Weights of a small mixture-of-experts language model, trained from scratch on English Wikipedia: 5619 steps.
Below are experts of layer 4 (counted from 0) of a mixture-of-experts language model. Rows are named router (the router's row for the expert), gate (a neuron's input weights, with its number), up (a neuron's input weights, with its number) and show model dimensions 0-255. Each number is 500 + 40 x the weight over its row's rms, rounded and kept within 0 to 999. Numbers have three digits each.
After each expert's rows: a language model's description of what the expert responds to. This comes from a sample of Wikipedia text that the model never trained on.

# expert 13
router:545556583493499460517503475467486469465472537445514447538493493533512513542447503458387411476516550487508545471521520404520440539564450513447477503474468466528404528555494534545563557504552562488503504490517473490510507442515542524497514582451502504540535509481563500515466563428458560494469505452472427541511526471437476518396473534543418599483476500496474570471481538562505499491505528488433499469535491491534450463437494585503483411419499557526545480493481427557556531473518462412474467501523443566463503509504571520539420505477521512538526529473488508538455476536473510416533497539530518477454465491549545395453452498518527549469513518485527525459457566520507516522516547483551555462486517542466547480483481511505567483492530461518509512469437482499504509483477472
gate0:513534482519471509506509556502427444479567463573606462513505484533488441504448489502464509438484501415427590448448522458523481551533452496498498529502432490589515497509537533530494577421565523535549447516494532461469508525547500575477490536496517511521447505536463502564504507507515515522462459598490499532439540518476489456505504506451499469497538424488565555491513514474485518495516459593473564543485521485491460537528523511430474528573484495524465545528455515536485483554561519498507496485545531576490452530536448500503514567505431453483514551442416534553499504539586446524503508492453461499581459505506463461468497448473529460476485534537522527441453450400549477491558527474526501431466469549430467437521526521467525525489512483435515512485491446489389505539509422
up0:601526497492467444525549509542515470519557509567508535418560495533504471509506524507492467453552492445406504446422471503516470542588456478473464526546441510487522572567492454501496537476537548523493438459530555447545505479479542545523473518507509471530470471483531468600479455566530518454490478533458515577396485492420518525451509525504486431545539486443552520444537535478481494518483506556448521531476552485477486511536531518476468539541481545556483504472440493515563436439450473477596527478543491506559468496517450524537441514453411488526510541422496553459498493530588543520497493532529455486565438577503551450483474477485507460452514530462515495461450536467428465476519498484521567490473493517456472456508452512478578545484535461498475611498481475476417517528491495
Line breaks and "of". Line breaks ending infobox or list entries before a new heading, and the prepositions of, in, for, such as "total of".

# expert 1
router:538441527539575438452534483568500481475492453543431412470399480483498530499516470534513514428539472603497486506550575501463532432541468467496499483512505491541487503532514541470510437473534545428485492533515480486457505523471557560480485505433469446498489431524473531554490499483568465514515509517518503508526518510517415486490568542452510462486474557475470507476484560544501433523505458476586514517470456537474430484534461418547463464443512515482509467480580529511473525427490550622463474522496441461490534494505395577543544511536526503504493423450457504491457475525474484483579542430475512512532488529462466496503518485570543491503494560537541492495483522509551436479546490585455463498525489513516513506475413497425619478511486489542518504415473500487545512443457499
gate1:514480495483503501503515570506473501544461435535442505553521465522504519480530495524511557538528518536459507437516488515493525474541485503528553411479496521512512497469485478460371523486520510461517506444462560615545519569542480505498516442467472493534506474502464517541530408437591458459417419523549472501565517490506464523438447489489549459569472590505499554446451522444499532562481464456479534542494386563481577510520517535533497476581528508456464548533514520562518509410459518502502518445581479473531567519573447436472568509501499507459489492493492491461466470507476432500456558479458445526489512499559483508454504451527495449493567479448466520447541521426555537526533482484476541472529527559479532513468528515451560547488468538498488491413509441469462532498538544
up1:518548483493505517588515489506456496498544580514576533422471507486448476504457524470447562446492540520560478535516504458518476504430523464465447601523457478527567518510503544527652495533480491490445539519492482468435465479489505488484438514450406539496462523438578510496488549541351520471584528510496469546426468472538466465566501526512469482479481485507539473538529427530507512479512495514511497464480502402515486494486470520471550559489482508537522485456517520454516509547505502481427524605446500522466500498436523607488393549464471489481543517554454486482566478494522475577540471585502570429493519434470497497510507481522481526539465543478465542527494468545473495476502536487533477510480488435540531436476515481505461434558545469492511554502494471531503477512507534
Table cell separators. Pipe separators between cells in data tables of ratings, viewers or race results, plus some section headers and prepositions in prose.

# expert 18
router:554455471482520507479516490505486510483546454467493503503504464512465428461508542520446547556504518586450545522448542549549488497504532484503493517521534526525507547546467480421525497553473535525516488527458577596526489609486486536423483501528471480533530505494510471537501513512572534476502423506509588586401492539520531511472567511462597484490485465499480451511524485508407483448456425487494519431566539433509449569571449512512506502527504492550467619458484530536502559501487464510469517460565494486491555575514493419466528474513456510530477446596543517456544476532532489484486564494501420490531538511513487457498487462537576586519534504486440412553477497510470508480508491543484490546519480502470509570529414466475532482488497496526510456480549540584508431497541456
gate0:494553464499485509517441511510567482512526555514468583457494483493487432429514574526508490534552465463579512527537529487538494525472526449500526556500421477531447553484504434534488522452503574528500452566455560616481470459572443465481544427508436470544539439523498522494557511544536529415509513410453479478445492481499438546481509506508484509508486556507507455526499512463500510514479519480485456518469520545533512513526458546556503429546546492557517534519442440511442430462439523504526477429512502530483536495468522405510421492499515471471535516511463510574482537420473516505491523577428571479565496463542529510534594484479493521490408507502544454508479489418452561475458522533500523508533543604449533493459491462493498482600486504480537455491479452484474494501462556
up0:532462482499560464499506504470460513493494493483495527518499525562552440539480480494486498530514462490489609546479440497494487475618513501555524459511443500428538494428412511453552501546387460501507494505489532470450548503544523426538514529530576526477491504482537479525437509489431527520406521521452573495532543538508455497522505491412514507497491449450438549475505531565502522486488530509490471479528392530514519480554519459517548469471516532496464444442444493501525537484527488506554517516575529467520450617509470560422542546530489569489456487529535524470515438462533560528500541449454547496435494531444512540477486536587384518465442461600455472567497515505512494462542547466468511490496525459523503472499500449445561467493466500513483497438510481468526572550517485
Initial capital letters. Single capital letter starting a word, such as S, T, F or P, and pipes after zeros in sports statistics tables.

# expert 22
router:495446554498532516452499487558580518480485582505559430481483514432530503476440486467543500508488471513454504492538552485501529477447458536487520492468579554459457510540529526494610491508496487427552541540567504448489562486526441535449556445510508546503444534513451486506465508501473566518503548558501566485543483461475498494563489472583504585483542521466490503504476512499541512437494485472470440578554585526501493476571533413495483514496504460477507438480537444465493496487410505586459457555503520502512391543494449501496507496492549447509502486524557531457491478510504512479557489595497541541481512544508498476467501557463429489500435481532488524496404444542501577546513441487440502393532513490530440512492575532523545546537467493491571503559545510552481483484539560
gate1:506511511477488554566445523517424601590587541513553464493509497487530489434461520516511463548539485445596510467497559555490599465504442516499492507460553564411460496461499542500518433504516454479553594525452454520543502530512513508498477500482542477548503456489441492490457501460479496546556508512436542488463494518510469460475501539571470470495489465453535467514492495546479532515461494454423468449504531537536488539487529499472499480502534526520447515475510529568496512422476529521518488515551518431426500561502467496466515459458556453578480487474425496489531530528473541462547505469608521396453508476451511504616447486484515520511542512499510456554497440527516517483548481539523463444518416449535456532594441494465433454549494451553485462441555544505481464510500481
up1:510521454498548444448486478446498530475462424463493493491482567462520571532504471426451525418477551500447518497526532489450535550505534476462533507547476491531410502492542501495520520507509536498478439534462449467455539457446408564548548539539500502464474486549580466517557508499419468528485426444491441556458590485446466404466505547517439544481474455490445541529459516413559491531524545485554544513521557492478511477476591499525450486482473448499457473466511462454507564506524513466408532476508460514553438479500471573563536490605486473579456549513498544469508443505560541485521508465507518530492501545484492499567474589539528524521521513474505537506517511514496499517474487511558543528520577490565459473440553580473509534460526513503493453515466480580492443486452463
Coordinating conjunctions. The words and, or and also joining list items, as in "history, and culture", plus line breaks and ampersands.

# expert 2
router:512519446538510524535535471542500543527479513475466477493540528533439532470467589514509454469552489522458508532515535536498526482503497479525490522529447474479501510459514498517471444586546459489461506533492465531434575577518434525475476432505424474522514487470526494463453513492579507519428545453436556491517460538532455609439490543536483503570516491498446484445447519608448490562509432504522436505442472463468495498514516472529533411468530456563487498455591551513505500440503462535499478540538448450462554483525532497533536460468489532513519489438554548499533466468446569468566465532441494503494484528496542475501473474472596502443434623476467536520537481468474553455466529535492491501493413414459509525491538517491537483541470532600433474490496578450509460484521526
gate8:469538546514502523504502556503466442491501514543527508389536499467489538609524559573531418545486561488463527466520474543512460539531448502552539518579552527456598352475492427526484424504534513501431546510472521560540490546526555499454446473440491475428508518491472457518503539574539559503556489461460548482538435513546541541491470486468444483499534456523513583527421528522557511474509545418467488485477412517539495561512519473504469494511481503496528470528550531548492426516490572462472520438517503484496474465551502527506461432536497526523434549461412470417526427475408492492511477496512509497481494432454542483528451476472497420495500515531545477547506511466496506505479485427456551441484550527485474520534500501515551468509534486479517487489538530503503560543484494
up8:488508479486560536508521567585527435504490534539564505509492516454484570466493517557527495495531518531466558493462443502493474515521480486486520547568446554527500490535490505570476487482508531481497592514530549502503502537546512484495509450442509492475433570527506498436470458527499487526484478496440471529452493490518455513379481495507470574549547477466525533479481463608522535499462483512412483432515438516527507552495593433462461455557481409501509523518512551544575513477508537434495449433535449532524511464554531476529530521492519515548512480461425426431531506484438593506487434486406447456468522537485434471557446472448519529486547500536485504548473520536470509498462544485534495497420476566446471583489497525487494464447518476532460562495598465486445463516464563
Table cell separators. Pipe separators before names in sports and election tables, plus periods, parentheses and semicolons after numbers, such as 12.5.

# expert 20
router:509497427422516490561455544473503494429469422542521495549507523504486491548550488515487488469408498499423522511545526536464490547483499486505537386506478477522475463528454491556555517507526507446589456481515502531443560495462507602509486468418443522512438463476542440500494451534478468577525507514559455523525579539488484503586456501442501510542529513529503506524485445543550448472547483537498495546477496441453446502481514499457415475465514556569473457473481507519527541545513510476506474490549499586524426502457488511547508503556535518533478556410517553483497470532448491548462516517438495556535401607466508543521457538497543458492537488521468541528497470463520471446446465484546514485433514444565472498409506496438595488486485495501527495538441562497566504495476497
gate6:484496489546548415444563452458519453445476518505489528459467482455480473541514444470491527517495470488520483522470486445526480471534570459415489558481497562505452531485466480560518438482483570524510452563560547514506500519512515499503496498527480474552554532533492519600574467427538462454506504492521545471489462435530491444484514453538513504515532491401435441548471542453447472535558548463495550528526531479485540462487554491497539466517483508530555522470446491484500477482438471563540496433507525560504562437466447449490480569547500532481516626449464556476561433439626442516443506466450457526520567483500404444561494473491480476481515553475476471509489542539531494438527478503527461533544529551484545545525528470412487479521562520506539471495576528475480519496545505
up6:514476526541551502481545483483488530503520499468505522528509494506464550532472476429466424496428455499495466488458523468504505428527642475527551409526533473528440487482404497562553474511508592529457461586546503477519516502510525536546505468554510490458517536508473490509558514428523498507414460511549592518500428459467450529432560497529492521580560405450469509527471547473488513474527586481560480513479472468522534530480528466590558401504435498527578478481502513525533464411464525491508499496538480574461513490467495407519483489513484466522520481454527536483463419493582510557501501536441518489514430516561471464540496506562464449493518508453539472499418564586492534470441477544524453492482572485496527462490513435478505492490498519516549476504490507505490526474532487
Infobox colons and separators. Colons after infobox field names (Chancellor:, Role:, Coordinates:), table pipes, heading equals signs and opening parentheses in tables.

# expert 3
router:463510442475499452534465487490508519454455491467538511485442476459536549514487488429468571436460500558463478477513551543580503485444469507513481538478511484486430445494494575544574574475492515451564478494511522532474479458503484499574524522467508483468459531498544535517468459501476467469519503506535467501545563529529456459536468542477485571532504469527546531448570463459540429521531538494436527532532518466497473443499593490479465515458506574540552399443569438494466492452486488533460430436470430570521507470536438582461528550500490447473477496462526479497523518577464472527431445500500494507535471516476424487499428531491545517470479582457432517533510499487483470492483524482532475620496468500561461412472568580483530456489565464538479454586562523468479471489468479
gate1:478503515522497515532503451465527540464484450449518475355462498519503510446446531488442523515432535524549497479508528502494508459578476433510488482450618467507494538533355404515408521495414498509540512555488440419507516493414416506512521548519578481543552524549516456543527485490510496512560548491542526496539541536499520504471480537473528479553441517431506479494472541588494491503485527492501531508552463511513445461565497520483502513530485487529534529448551518527537454481503505488492489513464475524539484533527593462459525533478492478556519545556507431497443516592473515464510493462571570520486492583490464477455449543504480444511460516498450496489545470534451467437538475504527517452554500537459441510450438491523490523509515443528534497416467522510489526527546597
up1:509434600562456501451437494521494532529462535507491541551516545473558464463536423529560475536502440467413550522493493503540461413539561548516480549472591561444532510539520492438495579546490473527513526540544522495503572467387501494381412450483576465511509562460475478522492598502491449564494496514455510553481495536501473498529430475497509487432516523459577532472570485504499542511551486551499512532448506483500461513450529557494477543501545428505511497483498547525534459503506550465493518452523525507497455476497539483521473499506567570470483464484529526508485501514522537460525488550462501537548505502451502506498472471472454491464432536524538469521591479423483472542464552493524426429529492485539394484453503495480420509471495511461455503498464547466423504548455501
Clause-ending punctuation. Periods, commas and closing brackets or quotes ending a clause or sentence in prose, plus heading markers; e.g. farm'.', time',', "'.

# expert 30
router:438467540541495524482512515506510506544447510481492507493519525546557553488513498560481503470502533542473511465472468478459441511511474501488579492501563497486426492518552471501456549474495530554506595512481495455574547526472502504530558467581467567439443453531527477495581479462480544501525504544540480565542465512468463562448540477557488455587544506507469614521540430500494594497422514454459456554473564579471487455528554520450592517537525546447516444484485462499464480476475561543577550506447503483414528472515479500522511535506492539443512482473478468529482408476552525512546549478563488471459493464499468520510545492560447488467575494545545472506510531488481511493490563509412521522587513557481475541432463514527491508581502483456548520490476419455493453542436539
gate0:454511467511451516524470520552507516583492578467493498511493462446511509466532482501530358518483621456505504522553484481447496472482543461502548515473500526523531558521414484530491514518513487571445485508493573436567488548423503478442530535535513534454536471500465484522539547540481532485496576439542533438534547443472478444465535495506424469519455533519502526475497556552521465445494435519484487493489498514475526502452429423520553482541480480441485529469577450495488527544456522550453463503569463524497501528511559423413555527501492475456514523521539514504496532516506540467506555494532483512439467463415564442512497494483554548503507485489511497519511544457555547497490512494396482484500567521421517430412468506453504536496592497564451504408508459508519565535535541
up0:508390556538529527439482485498471532423535466548464530405510513505477478524531528496526594534463496457569405434462495562550497467452470488541505434520459493556472506533506532498501516539427542479498502481548461537490453539585430505456511549513489486496513504460544584468477442516531484562480495413557475504494468480538555551528521513466619526503536499411520456448577572504438527514466511545414485519537510530503503455522468509522484581471547519489524429480460568417530512415502487457494481513523474503511540420517523504473462521519449496471543558468553515537516498517483434541504516592485535439510474528497473470497535498465526502556559426498472462514409432492489472500522504525530533456488510505562509545503428541481483522518431484463501463509477556536473509522463522
Sentence-initial determiners. The and other sentence openers such as This, They, However and During, coming right after a period or line break.